From a checkpoint of a small mixture-of-experts model trained on Wikipedia.
Size: 16 layers, 149M parameters.
Experts: 20 experts in each of 14 layers, 256 ReGLU neurons an expert, 2 picks a token, a sigmoid router.
Training: a variant of SOAP for the experts, 9505 steps.
Below are experts of layer 9 (counted from 0) of a mixture-of-experts language model. Rows are named router (the router's row for the expert), gate (a neuron's input weights, with its number), up (a neuron's input weights, with its number) and show model dimensions 192-255. Each number is 500 + 40 x the weight over its row's rms, rounded and kept within 0 to 999. Numbers have three digits each.
After each expert's rows: "gets" lists some tokens that make up at least twice as much of what it gets as of all text. This comes from a sample of Wikipedia text that the model never trained on. Tokens count by the router's weight.

# expert 15
router:506465472533489492454564550466481523464503523514581573555524521564534469520530420537526492568499504542462486509475579514431488531477440428525469595495491530510503570455558412527619473535492511
gate0:459481472546506491446523415502549445500499432493392539508583567461566491529527495462578566465498547569526554526503524550525524507498465507536498467480455396475502465407528541559494496502455431
up0:438458445485492477473477405525503474496513478509397512489471557547497518509518525486536511473511567575497478562491479529571528481522560527547457532498506510492461485500505569515555429494512481
gets: "20", "19", "18", "10", "17", "12"

# expert 7
router:493454472465474458486530564412490475549501491468548569515487476530492534466469492533534491475460530507450517527422444483378513538415431502430516549470564500498466468450506487495538519501510518
gate0:520513564555480432416551463469546574410502565504483593519513494528522558464442524516491483428458463528524546499516540518435461525505450568468522369529561556492521482535586571476514540496503460
up0:500504512547505517414571504519475562453535463527537472513607534543430493512477492526534592511475459521490463489504548520543473490421473505524471440624500441504391544529455476538457489405561555
gets: " to", " of", " that", " for", " is", " from"

# expert 16
router:519490459535464426491545534523511470503553473489596556520565477527455479532530456488453469524444487535474554467427466490427499474458454482475487536501526510475513531489508479572568552558557547
gate0:517615498518546511520519540574467467516422533563516545456498470411497530491439524483515448513528544394424522499544491514469509543542492497433546457594565492549591530460444505575566561492549574
up0:491530499483459586505420523497482490553439500532574526452466493490516472496517546534586398478493514488518500574442502520493567467505487510509494512554513494521508453496482476446482519563527602
gets: "==", "===", "\n", "=", "The", "See"

# expert 4
router:478479514489492512504536532459512445515508544490591502506516462525480554531553441533474460514495498504450539517482496514401437475460454455551455549511545462479519533422483515605651546527485470
gate0:409465522433468463485552540468492520461503507481586444500555549516502422490468547486530478437507527520547516515512534458449467402480536515563443563500458483504502473501544534502526560556569382
up0:494487583457574481458525517497487470442574489450523475507514521454514479498512500513497491507542433471523491503472522478547430472477514521535453519530465483468522527509431486549500510401535421
gets: "-", ".\n\n", "==", "\n\n", "\n", "."

# expert 2
router:488505485488436490475500520506508429547508438502550505526542524558491491559522515455454454513440518582471509474457512481481476508435441469509478515518540584544518477487496564580572466464498530
gate0:550503562466438532458476582520526444484464496463448440458521558482524561501442477477439465544467503630471547536544470521509482456482496516517443537495527527506487522545569488534515508517506493
up0:526517460484543519537519441442507476452507477466494446593520411472524537517570522540552568489553461476526510475506480479511547578417549461510566504513491484452517506534508513438452463506522508
gets: " a", "0", " one", "1", "%", " two"

# expert 9
router:475496451466428434484513541430520506521524461471542578528497501514476494542502445547516466477502466514462526515463578522503473470495417489514483545476494503518482480489512435541602502556512453
gate0:462516464567461524514545442505507486528444479483529510460514468514419538577455482480488542550479452513507497503538550503509465458462479491494460560440475561494481540578532494548486547498491514
up0:506471443527532578513383494505476546496406552557472574544467572518537446464507486473467433443535494520586510532480461458492451500557499446552471482541525477511494483434456527451497519547541505
gets: " ", "–", "-", "19", " $", "/"

# expert 8
router:475505422420456524510506521435440372491437499434521518529560562514501520544479457508440440502434565581479506468420520521443505477485489449491518508465542551437524500539555424568524485511442553
gate0:495521497435494475440544544453516497455473454477491456484434500548453484473479486504459502611503508515432504448413481492442530498560499466507501568466446469517483537482450481529594527469460553
up0:484455519607549493565429503520577526475506501523518530522599552468535515418490534497518487409480549513524505551553547521555455469468527548484436411553540550489500471500500532457443463553501421
gets: " and", " or", " but", " time", " while", " part"

# expert 1
router:466484508462458499481525572501497496506532470466552553560522546613428449589518438479486463528433542526456504477471561445518469507429447466510486570506535534506465514513560468571547490571526537
gate0:429450498511452519480442456474494475481566532487516515462523543516453505468494454551469473488506492444508502512525506434591490541460470440567577526528440462439525471442502453535482499482498466
up0:464507476550446590485538477513491423521540528454525491472479535438515477538506517503523477469485482446471592464449496554594526496438535515529552490456420491485512489459451468561507475496471484
gets: ",", ".", ".\n\n", "\n", ".\n", "\n\n"

# expert 18
router:469457479472413465487581492491429419487495532477517541545505531533464470476527430495467473461462467555469503483450518463453470529512514489466460576489567505521526481462530420501601508532506453
gate0:576502506560533537483536469427450485480517543501493576402466526487504469462519538514470502479504466446480542489458522504440568492522467512474488522447448444487544504493507505463520478490453490
up0:485487559546473484541473481478466500482489502466438498564492491620483510515487550514482523449510501509549517515553473503483420515464495489589525537452561481442504508545528541533458486511523534
gets: " |", " ", ";", " |\n", "0", "–"

# expert 5
router:468445412426501526501537572472496475531551448459551552490524513530498526523557460525497484499491515561504533498458471463431432508465481461520519508525485523483484498450479409549610478555481528
gate0:517528502459565476467532520536540517484427504487564471466533499530517500464506541482417531458588508495489475452471541518441457501502528495463545513508507505531521519491550432505526496518447501
up0:498530517543496481503500521423529428471514482585440486511441499414493525512499549481552466553401500464407482501539518453564556466506451525536514476515511524484498509488420530529515471475506564
gets: " |\n", "\n", "|", ")\n", ";", " by"

# expert 19
router:434551444459528465538567490507386419553535465498534563539566494523451490562531475505443416497457469525494473497506523575492473519460489424484483548503506452518497513502536449599598474503474468
gate0:404453543519518478566453497409422493465454472518508541521485476532496522557481454513389483449516516547509447548422565509486555395533453519533485398497526579496541554519446452545530496545497510
up0:581483504485541487432512536563517514504580552515538462503508494549487519504460481465557526502507516462474510546550563521516450462558532512488501455552516452497482506495557433458544564483578566
gets: " |", " (", ":", ";", "|", " of"

# expert 11
router:508536413487488513495504597493495443537506462500521592526514492522502482523523414528423423504517526489408554524495527534483500491432522453492525569535543526558496514475482507498579543545503507
gate0:571498567510493503502495407507529430520511517528481534517501506520444463496448485492484510527431568494530494557557441559466478465463463443492485519453513538467597534512446474500487476533515493
up0:537461516498511462532453524538526519453441482522443490518472547529529485553490466541542501444612521471464439466464498471524493495540447513534474460455525474478480489559511475490459566515470473
gets: ":", " |", "|", "-", " as", "):"